config = dict(
    d_model=128,
    routed_scale=1.0,
    init_std_router=0.0286,
    n_kv_head=1,
    qk_norm=False,
    tie_embeddings=False,
    beta1=0.95,
    beta2=0.99,
    lr_head=0.0179,
    warmup_steps=200,
    seq_len=256,
)
Below are experts of layer 5 (counted from 0) of a mixture-of-experts language model. Rows are named gate (a neuron's input weights, with its number), up (a neuron's input weights, with its number), down (a neuron's output weights, with its number) and show model dimensions 0-127. Each number is 50 + 15 x the weight over its row's rms, rounded and kept within 0 to 99.
Before each expert's rows: "comes before" lists some tokens at least twice as common just after its tokens as in all text. This comes from a sample of Wikipedia text that the model never trained on. Tokens count by the router's weight.

# expert 235
comes before: " ", "cc", " first", " f", " re", " new"
gate0:12 62 73 51 36 51 45 05 32 49 42 54 58 55 48 50 72 46 36 56 70 34 27 48 55 43 42 55 26 52 47 39 46 88 34 48 72 55 34 48 25 47 52 64 39 41 62 56 40 61 38 59 78 43 63 64 56 52 36 40 61 48 60 78 54 57 50 53 51 50 39 52 32 48 72 17 37 77 56 63 70 52 45 38 82 52 56 53 52 50 68 24 65 58 66 62 44 52 07 11 68 38 61 53 38 59 68 39 67 57 25 30 59 46 53 40 52 61 41 52 53 52 62 50 55 39 66 20
up0:45 65 44 58 58 55 43 15 31 63 65 71 42 51 47 35 32 31 44 52 48 37 40 34 17 35 64 53 84 79 21 47 63 30 67 46 20 60 74 54 56 42 40 45 15 28 45 55 42 50 42 57 31 53 40 46 40 46 52 55 65 59 37 43 36 45 38 49 08 43 67 48 38 55 48 80 56 03 59 52 66 50 53 46 37 63 37 65 56 71 41 66 59 69 34 39 38 24 51 77 47 57 22 59 52 37 61 68 42 50 41 46 52 52 39 48 50 42 29 68 44 32 37 32 56 52 65 73
down0:62 55 64 45 46 47 35 66 58 29 64 48 48 57 21 66 62 58 32 56 57 64 49 74 63 65 25 47 26 37 70 44 26 72 34 50 76 50 55 62 33 55 54 87 72 57 51 51 53 50 55 40 82 36 51 52 54 55 67 78 54 57 58 82 54 66 45 59 77 45 20 43 42 52 69 50 49 81 75 57 51 47 40 50 58 40 62 36 51 59 65 37 39 60 87 49 61 46 31 44 65 46 27 53 48 71 63 16 58 31 66 67 56 53 53 57 53 48 83 47 47 58 61 66 39 90 45 35
gate1:41 48 51 61 43 54 68 99 58 29 57 56 64 46 69 58 27 50 58 44 26 74 32 39 88 43 49 78 45 90 33 62 63 22 20 77 70 57 73 43 58 31 65 49 54 44 47 61 64 51 31 39 62 60 48 49 43 81 53 46 48 41 59 35 65 59 59 37 65 41 62 20 32 36 36 59 51 51 49 53 47 39 52 37 54 58 66 44 48 37 60 56 35 27 49 39 47 73 77 28 40 59 58 50 76 47 53 56 62 41 54 45 52 49 41 44 59 47 47 37 52 51 51 62 36 45 04 66
up1:41 40 44 72 45 68 65 92 65 35 64 58 50 58 56 66 37 62 50 50 32 71 44 33 90 38 38 64 61 71 45 60 68 30 28 79 63 46 53 43 56 31 66 53 55 40 35 48 56 58 41 44 78 63 54 43 47 86 64 41 51 57 61 37 40 59 79 37 48 43 72 13 34 41 53 65 54 57 32 50 53 58 63 39 57 42 57 47 71 33 65 72 54 43 52 30 37 50 79 35 44 65 57 54 88 58 59 62 74 42 52 52 58 46 40 44 61 64 51 39 46 48 59 66 19 39 21 25
down1:70 60 64 30 74 60 39 43 47 64 60 54 58 80 61 47 53 61 27 77 49 47 71 58 30 61 58 19 52 46 53 38 47 57 31 31 41 57 32 52 47 75 54 36 29 46 42 53 49 78 60 63 45 59 43 44 65 46 36 54 51 60 86 52 44 36 68 24 50 75 42 53 47 47 71 56 42 22 68 58 71 71 67 32 40 46 59 38 76 52 51 58 43 51 47 77 69 50 28 69 71 41 70 74 23 82 51 61 52 32 31 45 54 80 65 46 75 69 47 39 60 57 68 56 58 26 37 38
gate2:21 11 47 69 35 58 52 20 39 57 43 26 31 63 49 37 42 69 61 66 50 21 50 48 46 56 56 56 58 75 26 43 57 41 30 47 55 65 64 45 29 59 48 43 36 28 40 26 47 47 64 61 60 68 54 61 24 54 49 26 63 58 47 64 60 53 72 65 48 34 87 53 41 46 59 65 38 59 43 78 54 63 50 60 55 46 60 28 76 63 52 45 39 57 65 55 45 29 65 51 50 43 40 50 31 49 74 54 64 59 31 24 58 48 51 52 49 63 46 30 57 55 51 31 64 38 99 37
up2:70 52 28 45 55 42 67 29 33 38 45 66 08 56 57 45 33 41 24 51 62 94 80 54 73 48 43 43 56 23 59 73 61 16 46 77 26 61 47 43 52 73 59 57 71 79 43 51 57 54 32 42 58 55 44 49 53 79 40 48 46 51 58 38 47 53 29 48 45 54 50 26 46 54 55 45 58 55 68 73 42 51 82 45 58 46 57 49 72 37 37 38 38 24 49 49 35 35 82 55 62 43 32 74 66 49 42 29 24 21 39 57 53 61 52 57 55 41 46 72 42 46 46 37 44 50 51 73
down2:67 52 61 35 43 39 42 59 50 38 84 55 84 36 74 60 78 64 54 73 21 26 30 45 44 48 34 60 52 52 55 02 44 50 93 31 64 52 31 44 63 30 61 28 55 55 54 77 43 51 40 55 57 81 53 37 64 37 44 62 49 53 44 66 46 63 56 48 43 76 57 36 68 49 58 54 80 54 53 63 78 62 30 41 49 41 52 74 44 52 55 54 51 52 49 43 48 73 27 61 54 32 49 41 76 53 30 71 33 30 45 41 64 51 60 51 53 61 71 46 37 63 69 56 55 69 47 25
gate3:70 45 39 69 48 33 85 35 46 31 52 43 36 62 70 10 32 47 68 54 51 41 23 58 32 51 60 66 59 63 50 57 45 64 58 40 89 52 73 25 53 55 60 57 31 49 62 29 55 47 50 48 46 34 57 70 44 57 00 57 57 51 47 36 70 61 48 57 54 73 47 61 64 56 62 31 49 60 71 36 56 48 57 39 44 75 56 71 53 06 53 54 53 26 45 42 40 52 40 41 57 41 46 43 27 49 85 42 41 48 33 19 53 33 55 52 38 47 51 30 50 51 47 34 68 33 42 59
up3:66 39 37 67 49 29 60 36 47 36 62 53 34 56 69 04 35 56 83 56 62 44 39 62 45 52 65 71 64 59 36 47 47 67 62 37 87 55 66 13 50 72 46 43 38 48 43 32 64 36 53 50 43 35 61 64 40 39 02 54 58 45 59 39 68 48 57 57 49 66 66 66 61 40 60 35 52 58 52 39 53 49 62 39 38 63 54 61 67 10 43 56 62 61 35 44 43 50 26 55 54 42 54 35 18 44 93 36 27 57 32 42 47 46 61 51 40 50 47 24 46 53 45 37 70 40 44 77
down3:27 25 72 46 53 53 33 73 92 24 54 67 63 48 50 69 62 68 71 39 55 48 48 43 41 43 34 63 40 37 71 57 47 57 58 31 50 69 45 69 70 44 57 36 64 44 68 54 47 49 44 45 42 49 55 57 74 42 49 36 60 67 67 55 52 50 20 69 63 72 39 42 52 60 49 43 33 54 30 45 73 56 28 39 60 52 55 58 67 61 80 64 39 20 59 41 55 58 52 22 64 41 47 62 51 71 36 81 82 56 40 45 41 41 33 74 49 39 82 46 66 48 33 42 25 10 69 45
gate4:44 36 33 49 58 73 62 42 44 70 44 24 11 49 65 62 42 57 38 48 57 78 78 53 51 43 50 53 65 79 20 66 19 46 45 69 29 46 77 49 50 78 49 57 81 26 38 48 61 39 61 51 41 75 51 79 11 48 68 50 57 40 55 32 39 48 43 42 50 57 64 43 71 52 42 29 44 53 50 40 45 54 43 59 51 38 42 16 21 56 59 32 27 46 51 56 78 33 79 75 48 58 47 58 70 41 49 50 31 40 40 63 45 33 52 68 59 45 74 37 53 50 49 68 42 58 61 56
up4:50 24 38 36 63 62 42 64 45 42 39 48 36 50 62 47 39 48 46 46 41 68 74 56 21 37 46 55 75 72 51 51 26 63 48 63 22 51 76 58 51 54 47 48 58 57 46 48 54 45 47 39 58 58 40 77 32 37 56 52 75 39 59 38 39 43 59 47 44 35 61 55 43 41 73 34 52 68 18 32 44 59 63 70 49 32 57 49 41 71 38 50 35 95 70 51 78 40 78 70 36 61 39 48 98 46 33 54 25 45 30 47 44 33 88 43 88 47 61 47 57 39 41 48 48 53 47 73
down4:47 38 38 51 56 57 62 45 36 68 47 71 40 20 48 60 28 61 32 62 50 21 79 54 24 21 54 37 65 32 56 39 33 47 42 58 63 43 30 64 81 29 45 41 65 15 43 48 43 48 76 58 50 49 46 54 52 70 50 76 60 62 58 53 32 21 32 37 60 39 46 50 48 39 66 51 25 60 46 36 33 58 59 64 44 41 37 63 22 46 48 63 08 53 63 31 69 56 70 61 36 49 69 75 72 65 45 66 33 48 59 49 55 29 43 30 62 34 54 41 46 64 44 63 33 59 35 18
gate5:41 53 51 55 62 50 45 63 45 39 20 57 50 42 49 54 55 32 61 53 56 88 31 55 50 32 49 55 35 56 50 51 28 41 34 40 99 44 36 67 48 76 48 37 34 30 46 59 79 39 47 36 11 44 34 67 31 29 38 58 49 54 30 30 49 46 51 62 50 47 33 33 70 47 43 57 56 26 53 48 38 89 47 58 60 59 45 47 47 70 47 55 45 39 40 44 48 52 44 71 40 65 71 42 22 27 42 35 55 60 47 68 41 62 86 71 39 49 36 33 61 66 45 70 59 58 70 40
up5:52 52 55 37 44 52 38 15 68 31 55 28 53 55 33 16 35 57 45 51 44 30 49 45 45 60 54 30 69 40 49 51 53 87 49 55 24 49 46 46 45 57 38 66 59 40 44 17 38 68 63 58 67 49 69 43 56 27 75 35 57 42 74 57 92 53 73 43 66 68 74 60 44 53 49 42 44 85 58 42 40 45 59 46 61 23 73 11 57 39 62 45 72 62 68 54 50 54 34 57 66 56 65 42 77 56 85 44 70 56 32 57 58 67 53 35 69 53 67 48 31 37 55 49 44 45 58 59
down5:64 60 67 38 27 67 39 48 50 63 40 44 43 47 46 22 47 51 60 44 10 57 60 42 52 60 43 38 58 46 69 48 85 45 46 38 29 31 49 78 69 60 14 69 19 45 39 47 51 50 66 23 48 35 40 37 46 42 60 57 50 33 66 78 60 41 53 19 63 67 54 50 35 52 55 30 32 53 70 53 38 58 77 51 39 25 29 16 43 49 56 39 71 43 60 61 37 67 52 58 51 58 41 46 57 46 76 35 58 59 52 62 23 56 37 44 42 38 85 62 36 32 40 51 48 41 34 86
gate6:60 30 44 29 56 37 38 43 57 55 41 39 47 41 68 68 05 29 81 40 50 70 58 60 11 53 70 69 32 64 27 64 58 59 66 55 50 28 75 70 72 65 18 53 76 27 46 57 62 53 39 36 39 37 52 49 53 47 43 67 52 42 51 37 54 41 41 19 72 51 39 50 49 57 69 88 62 69 29 46 42 50 46 75 29 53 37 41 19 57 33 30 40 51 55 58 41 36 24 62 29 42 39 52 30 43 46 75 58 42 66 57 38 58 54 53 38 37 56 33 43 40 33 54 52 63 50 43
up6:43 78 58 80 60 63 80 64 43 49 58 51 45 51 45 53 90 44 51 55 53 60 33 50 75 46 01 39 58 64 55 27 82 53 32 42 49 76 21 45 32 33 58 53 23 59 42 46 55 61 35 58 45 58 46 49 43 46 45 34 24 69 51 50 50 61 53 50 27 63 34 41 43 53 33 29 49 31 64 55 53 45 59 26 66 49 61 43 71 53 74 67 66 49 62 44 52 51 73 32 81 48 63 37 99 51 49 40 32 59 44 49 59 46 57 45 60 58 44 50 42 75 67 34 33 40 69 54
down6:40 61 59 63 79 51 61 67 43 55 59 38 36 20 33 62 56 73 50 72 69 31 41 59 61 71 21 25 51 77 51 40 67 41 42 37 39 55 46 81 37 36 68 74 56 66 45 59 45 39 52 74 52 42 24 73 55 43 54 59 43 36 37 18 50 59 53 53 46 50 39 50 55 43 45 36 66 34 53 64 67 56 58 56 51 49 70 43 79 39 57 59 70 72 47 48 63 64 80 50 65 49 53 57 62 56 61 46 16 50 38 46 07 40 59 21 74 65 28 47 37 39 63 45 31 67 70 74
gate7:59 79 53 30 48 32 40 48 35 35 73 16 57 38 55 69 47 42 31 49 11 23 27 54 34 06 37 53 39 45 25 50 50 21 52 61 47 40 43 83 60 32 31 52 36 57 55 72 35 54 45 54 42 50 31 60 67 37 59 56 54 39 25 43 42 30 60 55 60 30 30 29 49 69 65 55 57 77 52 54 15 49 57 61 64 89 64 48 50 62 34 45 67 36 40 50 45 32 56 21 45 65 65 55 49 35 33 47 53 52 62 48 41 79 63 48 52 42 67 50 45 56 40 46 34 59 51 59
up7:67 66 32 44 49 44 43 62 51 66 79 33 51 38 43 90 26 65 56 57 28 38 65 55 39 18 49 44 56 37 47 66 50 11 57 64 49 25 27 57 64 57 24 39 52 70 52 83 62 44 53 64 49 52 32 49 66 36 55 56 34 42 28 33 51 45 65 63 70 43 42 33 58 60 50 66 62 67 47 41 24 29 66 68 54 69 48 62 57 50 29 34 46 60 39 56 73 26 46 53 43 58 52 44 30 42 07 56 58 41 49 73 38 46 67 52 48 42 76 43 60 64 37 56 38 66 51 13
down7:45 53 43 60 39 36 33 52 51 49 42 46 37 46 43 74 33 53 32 76 36 05 55 62 33 33 40 55 69 43 33 56 51 38 33 31 33 57 47 63 40 71 36 35 22 57 56 77 35 62 42 56 46 54 65 73 39 51 73 11 49 41 36 38 62 60 66 58 85 55 52 37 60 47 58 55 19 51 67 65 38 24 59 38 88 68 86 56 57 54 42 47 40 49 55 57 37 41 37 17 52 58 70 73 29 29 39 46 54 67 49 40 68 69 37 43 52 56 61 65 48 66 55 55 44 32 63 41
gate8:45 57 51 77 42 46 43 57 57 51 70 65 57 56 44 59 58 55 27 61 42 52 73 41 57 54 54 57 39 36 95 43 36 64 26 43 37 75 77 24 47 41 47 58 14 36 49 37 60 40 55 47 50 75 57 45 63 59 65 28 74 65 53 58 40 69 54 64 29 51 51 29 45 48 33 82 23 57 61 55 35 53 49 68 74 57 30 63 68 49 36 67 50 30 27 67 69 34 26 60 61 44 41 50 34 80 48 44 33 52 35 51 69 56 51 57 69 64 63 70 61 75 72 39 76 38 43 27
up8:54 38 52 18 59 45 59 44 42 66 31 42 37 45 58 60 45 34 84 45 48 38 37 60 41 43 40 45 66 62 12 61 60 30 64 54 56 07 29 74 56 54 52 34 74 59 54 70 32 57 56 51 54 31 42 60 41 38 37 70 24 44 47 49 51 34 55 39 55 60 50 85 56 62 71 27 70 34 45 41 71 54 45 51 18 39 46 44 35 55 51 51 57 80 66 44 25 65 78 49 36 56 64 48 66 32 58 53 64 39 60 55 30 49 60 51 31 32 43 34 33 13 30 61 30 60 64 70
down8:37 42 21 47 66 40 27 55 52 27 90 64 55 60 63 47 45 47 18 53 68 43 72 43 54 67 83 45 55 65 73 64 23 53 56 44 54 62 66 49 47 57 65 53 71 50 34 45 65 27 45 61 36 50 60 62 60 59 83 53 83 35 61 44 54 78 31 33 58 48 44 39 44 50 55 77 27 54 51 62 52 62 53 67 72 53 37 38 57 39 38 50 42 41 23 59 40 73 41 50 63 47 55 42 43 76 34 48 22 57 29 50 11 59 43 52 75 58 58 63 39 58 45 60 89 61 48 51
gate9:26 55 49 31 57 56 44 64 32 39 46 60 40 45 40 33 65 87 54 44 58 80 35 41 71 51 58 33 43 78 89 77 23 40 52 44 48 60 47 58 47 68 86 51 99 82 76 35 39 54 56 53 41 53 57 57 62 81 53 40 57 45 39 58 41 47 53 66 48 56 68 51 67 45 60 23 42 58 33 46 71 45 56 49 35 58 45 49 30 46 27 64 44 32 28 64 50 76 49 52 48 42 45 40 48 47 28 73 53 57 43 47 52 59 51 65 35 54 38 69 66 37 49 67 57 50 36 79
up9:59 39 32 63 46 47 62 39 73 59 50 35 55 59 54 82 31 34 53 53 40 11 79 60 33 48 38 63 53 25 16 30 74 55 39 60 54 48 63 44 61 40 27 55 00 42 30 77 68 40 37 49 67 42 39 46 46 45 31 61 24 52 64 44 60 60 51 41 47 34 28 30 30 52 43 71 62 57 63 53 27 52 52 57 68 36 48 72 66 53 80 39 52 68 61 41 67 24 59 51 47 59 42 58 54 62 62 44 50 42 52 47 48 39 55 43 62 45 74 33 40 69 49 32 41 52 62 08
down9:34 33 64 86 40 11 60 49 51 52 54 46 52 70 50 64 45 42 50 64 57 54 61 73 48 46 34 40 42 35 82 23 58 56 26 29 44 59 39 55 37 56 11 74 46 50 45 51 61 33 54 57 25 63 49 42 38 12 43 50 65 46 52 39 29 25 56 28 43 33 48 55 16 59 46 54 55 47 38 22 42 13 86 66 41 26 48 46 52 46 47 64 35 58 72 44 44 17 29 57 40 61 75 43 49 49 58 52 51 26 41 35 26 50 59 55 51 39 50 34 59 39 43 50 51 63 54 65
gate10:49 48 52 29 46 60 45 14 33 32 45 68 23 47 64 20 62 56 77 44 65 37 56 48 79 56 60 47 74 39 28 57 56 49 73 26 47 19 27 58 35 70 48 48 37 18 72 60 24 55 67 51 45 56 46 38 34 33 52 58 77 54 62 42 45 47 34 52 45 67 35 75 46 59 54 43 39 23 49 32 51 68 31 41 21 22 48 62 50 56 27 24 77 71 34 62 09 33 62 41 48 39 61 47 46 56 61 49 48 53 47 53 47 56 26 41 62 38 38 42 38 41 54 49 65 46 61 55
up10:44 59 72 57 47 57 53 82 58 47 30 06 96 47 31 77 61 35 23 47 32 42 52 51 23 60 39 60 19 50 37 22 47 52 37 68 56 69 90 51 57 63 66 53 47 57 35 37 66 45 34 49 58 46 46 49 48 48 69 52 62 47 42 51 59 53 75 54 59 33 65 56 50 44 46 40 46 66 63 27 16 37 63 50 45 55 54 18 38 46 68 55 26 64 67 43 75 70 57 54 58 45 77 56 63 42 50 49 71 53 54 64 48 60 72 49 45 57 57 37 57 66 47 62 26 52 46 20
down10:23 43 48 46 59 39 52 27 54 59 63 18 53 19 35 39 64 47 63 29 35 61 62 55 53 50 51 47 45 44 55 32 42 39 37 76 31 32 58 37 67 46 25 43 68 42 83 54 51 57 26 50 44 60 52 54 40 24 65 78 47 42 50 83 82 43 38 52 44 37 45 54 81 56 37 35 55 54 54 54 48 33 59 62 38 32 63 66 33 47 45 19 55 77 51 33 25 31 52 58 37 59 60 49 75 53 33 74 39 49 36 68 46 59 50 41 40 38 56 38 65 47 16 62 53 93 29 40
gate11:56 41 74 37 42 37 36 56 52 33 69 25 55 50 48 20 54 40 55 53 39 12 42 49 62 42 69 38 30 48 44 39 23 69 46 61 77 81 99 45 52 34 77 52 17 53 62 24 54 33 37 46 38 37 59 41 66 52 46 47 90 63 45 64 64 36 47 60 49 44 43 52 68 34 75 32 42 26 58 45 29 47 58 35 44 62 49 68 63 61 60 54 31 43 41 38 59 66 66 67 40 41 23 50 42 53 52 18 61 54 52 21 48 49 59 51 46 47 57 70 53 61 41 48 60 42 44 68
up11:54 62 25 70 65 64 73 33 45 48 49 62 60 47 58 69 52 51 54 52 51 63 51 49 44 70 32 48 52 44 51 51 69 41 58 52 17 22 30 36 62 57 32 53 61 57 32 71 67 58 59 51 50 57 32 53 30 33 52 61 41 30 46 21 44 57 57 42 52 44 56 39 48 46 17 62 60 69 59 59 40 53 43 56 28 32 67 24 36 63 30 29 63 58 60 58 73 40 22 76 53 64 83 59 57 48 35 99 34 29 47 93 38 41 42 58 36 48 41 28 40 37 37 61 49 64 63 45
down11:53 60 39 58 51 56 59 63 42 36 39 54 28 44 44 64 39 74 59 36 43 41 57 39 36 39 70 43 74 42 50 70 47 83 53 42 55 72 64 32 77 46 46 55 56 66 49 64 45 46 42 44 29 78 51 45 41 37 38 33 93 70 51 48 51 52 51 40 52 52 44 70 66 39 35 59 73 47 44 41 57 50 29 41 49 61 72 38 47 53 65 57 46 18 52 29 46 63 52 66 50 41 65 76 86 34 34 39 39 59 64 44 12 59 66 54 51 28 83 60 36 44 54 74 46 00 55 60
gate12:62 44 70 75 38 48 36 44 43 68 12 17 65 44 43 37 72 69 63 58 51 56 29 55 39 36 53 54 51 58 49 48 33 35 42 53 68 63 66 46 50 35 23 52 50 17 31 42 39 38 32 44 39 57 53 38 26 51 62 48 76 49 55 75 63 52 43 64 82 82 81 71 59 43 60 51 48 35 80 59 71 58 53 63 55 55 68 43 46 54 43 48 44 60 35 50 55 56 59 15 43 53 65 67 62 15 41 28 55 71 21 40 51 63 67 36 31 46 49 45 54 90 45 51 46 46 59 51
up12:49 60 52 57 53 45 20 99 48 72 45 76 69 48 36 39 43 77 52 55 39 78 64 50 27 51 74 71 50 33 68 67 35 48 50 34 65 70 35 47 53 40 49 51 65 48 45 58 56 41 38 32 35 56 52 30 29 74 62 45 34 42 55 77 75 22 38 61 42 71 62 40 52 43 65 08 47 38 51 50 46 61 74 53 54 53 43 45 56 46 57 81 39 51 68 40 66 79 27 46 53 43 60 41 47 46 50 31 48 70 23 53 50 78 59 35 51 48 60 52 49 74 46 56 60 53 52 55
down12:58 40 44 76 49 51 42 51 38 55 41 65 50 49 27 20 41 82 49 28 65 54 57 47 60 63 71 42 85 50 53 46 45 57 53 17 61 70 23 60 65 44 29 38 43 24 53 11 59 61 47 37 29 61 57 48 61 75 37 47 56 52 33 71 51 40 56 52 39 49 40 37 68 38 50 40 39 58 68 42 70 64 59 44 64 49 61 62 48 31 62 70 42 36 50 46 30 67 59 36 52 14 60 76 60 45 39 63 70 43 59 48 98 59 48 31 52 54 57 24 40 78 66 50 67 31 29 45
gate13:60 70 51 63 54 65 53 17 42 23 32 71 43 69 39 37 56 53 13 54 73 45 50 52 53 35 46 69 66 45 49 76 36 93 39 62 57 73 46 41 34 58 67 44 30 61 56 50 57 72 44 69 70 48 67 64 60 71 33 46 37 57 61 61 47 46 51 46 27 41 66 36 42 38 48 46 39 41 51 53 76 50 50 27 54 55 58 66 33 40 30 37 45 45 56 49 62 29 62 38 69 36 33 52 65 58 69 29 64 54 63 24 64 66 36 73 38 57 34 53 41 65 64 41 49 33 99 75
up13:46 32 50 31 50 25 45 87 51 71 77 23 69 40 59 62 47 45 76 43 30 51 40 56 56 58 49 29 48 76 41 19 58 03 60 43 51 44 78 77 64 46 40 52 74 45 58 58 28 42 61 37 37 50 39 53 43 27 73 55 78 35 40 44 57 60 48 55 63 64 31 66 59 63 57 36 61 61 45 56 30 57 51 67 32 44 39 26 61 55 66 65 56 42 36 54 40 68 35 68 34 59 61 59 21 40 25 74 35 44 41 51 39 41 51 32 58 44 49 49 43 40 43 48 66 68 12 42
down13:47 67 50 40 86 54 58 25 56 36 32 58 41 45 34 41 35 44 46 53 56 62 53 66 53 53 45 69 84 36 57 49 56 53 64 59 66 20 42 30 63 53 58 32 31 40 46 54 33 54 38 45 23 10 33 73 56 55 34 54 30 49 53 65 55 26 44 53 64 26 54 55 48 67 57 47 49 62 51 45 44 49 50 58 34 64 38 53 48 31 36 37 56 53 40 22 50 38 70 38 19 65 67 57 54 30 67 55 62 39 45 84 00 43 41 68 23 51 64 45 46 64 34 64 55 66 83 59
gate14:70 52 60 63 48 47 71 34 54 14 63 44 63 55 46 53 37 46 45 62 49 60 03 54 70 32 34 47 54 80 34 43 52 63 49 60 32 59 44 55 69 55 37 57 62 42 69 49 67 46 51 61 50 61 58 63 54 11 47 47 87 41 64 36 33 62 79 40 58 41 44 66 51 57 61 43 44 89 69 25 51 52 40 34 52 39 75 31 43 54 36 54 62 60 65 39 72 37 59 55 56 67 68 24 34 41 91 47 46 57 60 59 50 63 54 61 49 58 52 09 42 71 48 21 49 46 38 53
up14:56 51 49 71 51 62 58 63 56 21 53 40 48 55 45 40 29 54 64 60 55 84 38 52 78 31 53 47 51 60 40 51 70 68 36 49 44 50 58 34 60 64 39 42 46 32 56 43 77 33 51 53 49 58 60 55 32 19 22 45 67 44 61 37 44 63 66 56 61 41 59 55 50 45 50 49 41 63 71 20 40 53 35 46 55 49 52 19 35 44 62 46 63 71 65 39 71 22 54 49 63 72 83 17 23 45 87 57 47 62 49 61 47 57 52 40 52 62 49 00 50 75 47 30 16 44 38 34
down14:31 32 69 50 47 50 23 70 73 73 48 42 52 63 37 39 33 28 25 60 60 34 44 63 55 65 47 47 53 35 55 39 55 30 42 48 42 69 43 49 23 67 56 76 36 42 42 48 53 50 58 35 76 50 30 55 50 76 59 36 69 25 40 61 37 34 32 32 34 32 43 36 31 41 53 60 26 62 53 78 49 45 56 62 45 51 63 58 34 56 36 40 60 49 48 59 09 41 62 53 64 61 15 41 64 50 43 26 74 34 33 36 52 42 09 29 30 52 67 76 73 56 72 43 50 47 36 46
gate15:62 07 42 33 53 55 60 57 46 66 47 68 33 47 43 67 19 35 65 59 63 65 68 56 64 49 41 42 77 23 62 68 68 45 44 58 46 45 67 44 63 84 45 60 62 55 70 55 75 31 43 44 66 51 51 72 53 68 38 60 47 53 56 47 66 59 62 49 39 61 28 49 66 51 34 52 44 31 42 45 49 24 61 62 35 66 35 99 43 47 60 54 32 63 44 42 93 37 59 56 50 54 26 62 61 70 37 71 20 30 62 57 47 63 44 80 48 55 70 49 39 69 52 56 55 54 45 68
up15:26 61 47 50 49 28 61 37 62 70 59 36 54 49 74 40 55 34 37 41 49 03 09 61 49 52 47 52 19 65 60 42 60 70 44 53 62 67 45 44 44 13 44 51 48 30 32 36 35 53 59 43 35 48 42 57 37 34 69 46 45 47 38 52 28 45 50 44 49 41 51 67 40 53 70 69 61 46 40 41 83 54 48 29 58 61 53 54 91 51 86 56 93 30 52 64 22 39 22 44 43 44 67 46 49 43 61 45 58 59 32 10 50 54 45 44 43 39 61 40 44 27 44 54 58 47 50 64
down15:40 40 33 27 47 60 52 53 53 63 33 62 61 43 42 50 49 59 28 63 19 33 51 86 42 55 40 31 39 68 68 72 52 58 10 43 47 36 31 16 49 34 51 46 36 59 59 61 59 55 31 09 59 55 39 66 54 63 75 62 73 32 43 46 50 54 25 67 32 54 36 56 77 40 49 50 46 37 79 72 54 52 51 40 59 53 60 74 45 46 63 51 77 46 56 69 74 59 42 58 54 44 50 69 48 67 36 71 71 67 37 61 13 51 34 52 50 36 47 20 64 73 47 51 44 48 42 61
gate16:63 50 39 28 43 40 22 42 69 82 58 33 38 44 51 72 29 38 79 51 46 37 49 56 31 60 43 58 99 51 48 66 50 27 60 46 38 51 63 35 61 50 59 47 61 44 61 34 54 34 50 49 57 40 29 42 53 55 35 53 56 44 31 61 81 47 49 50 64 51 69 95 46 61 42 42 40 96 68 44 35 43 34 71 09 42 33 37 78 55 42 49 38 64 26 60 54 64 80 50 46 62 42 44 59 42 41 53 60 47 41 51 35 36 54 29 48 56 60 38 40 42 24 47 57 65 48 60
up16:36 36 62 73 39 62 58 27 31 27 56 51 61 63 48 39 71 63 27 62 76 49 50 53 59 62 55 38 14 25 65 50 41 67 41 51 65 51 54 71 42 74 52 49 35 39 46 62 47 60 34 58 43 40 66 40 43 30 86 52 56 58 65 63 16 52 58 58 50 45 32 17 52 29 52 64 51 00 45 60 77 73 55 50 63 54 53 69 28 61 53 55 65 47 60 56 56 46 17 49 50 51 51 73 33 67 58 61 60 43 64 45 63 71 33 64 53 44 43 57 54 52 64 68 44 36 47 30
down16:60 43 54 21 41 35 61 50 42 30 53 55 42 35 53 18 45 48 28 69 23 58 37 46 57 41 69 25 19 60 67 54 43 56 51 49 53 33 37 48 47 29 46 53 38 47 55 75 55 37 53 31 30 38 39 45 38 33 61 66 36 37 81 28 33 38 37 45 57 54 48 48 54 34 56 49 52 34 16 11 65 63 56 52 68 81 45 53 10 50 49 28 60 54 78 60 45 56 27 54 36 66 35 48 40 10 65 53 49 37 62 54 21 65 56 68 61 48 56 51 40 63 63 40 42 80 50 51
gate17:64 45 44 43 39 52 48 25 48 34 44 27 39 55 51 39 41 52 47 55 47 45 56 55 04 51 49 29 63 72 73 31 53 43 62 56 41 37 57 33 49 37 63 30 54 46 46 40 55 27 46 57 41 44 60 57 47 30 82 57 45 47 27 87 71 42 54 58 66 53 54 35 53 46 58 84 54 62 74 66 51 37 45 79 36 80 61 43 77 48 32 41 69 99 47 43 56 39 25 56 58 58 37 39 41 29 74 70 62 53 49 41 45 52 70 56 30 47 52 35 55 51 38 48 31 47 58 61
up17:61 10 54 46 46 61 60 10 41 30 63 49 43 58 70 28 42 38 30 61 43 49 19 59 48 38 33 59 93 24 39 46 42 30 44 57 57 32 59 45 33 62 55 41 41 50 72 22 30 46 60 56 66 39 68 56 40 48 50 49 84 50 65 92 47 47 59 53 62 60 68 41 64 45 74 58 44 48 57 46 63 72 44 61 28 48 64 54 56 42 41 28 73 77 20 63 20 34 57 34 48 65 38 70 52 40 36 40 53 54 25 38 56 46 44 47 44 54 51 40 43 38 38 45 59 43 33 67
down17:72 55 59 38 13 76 52 49 52 54 59 49 55 61 55 25 34 12 38 58 41 44 36 73 60 71 53 36 63 51 45 55 46 35 35 31 52 44 48 67 27 57 48 51 52 64 44 46 55 44 61 50 55 16 38 46 71 33 62 38 53 65 39 52 54 62 35 60 59 63 51 25 35 43 81 40 58 53 55 62 52 59 26 56 21 46 52 48 33 56 78 47 44 54 42 92 48 19 57 39 59 58 45 70 56 58 42 64 61 73 07 36 20 18 59 37 72 43 57 24 67 48 45 41 31 61 49 52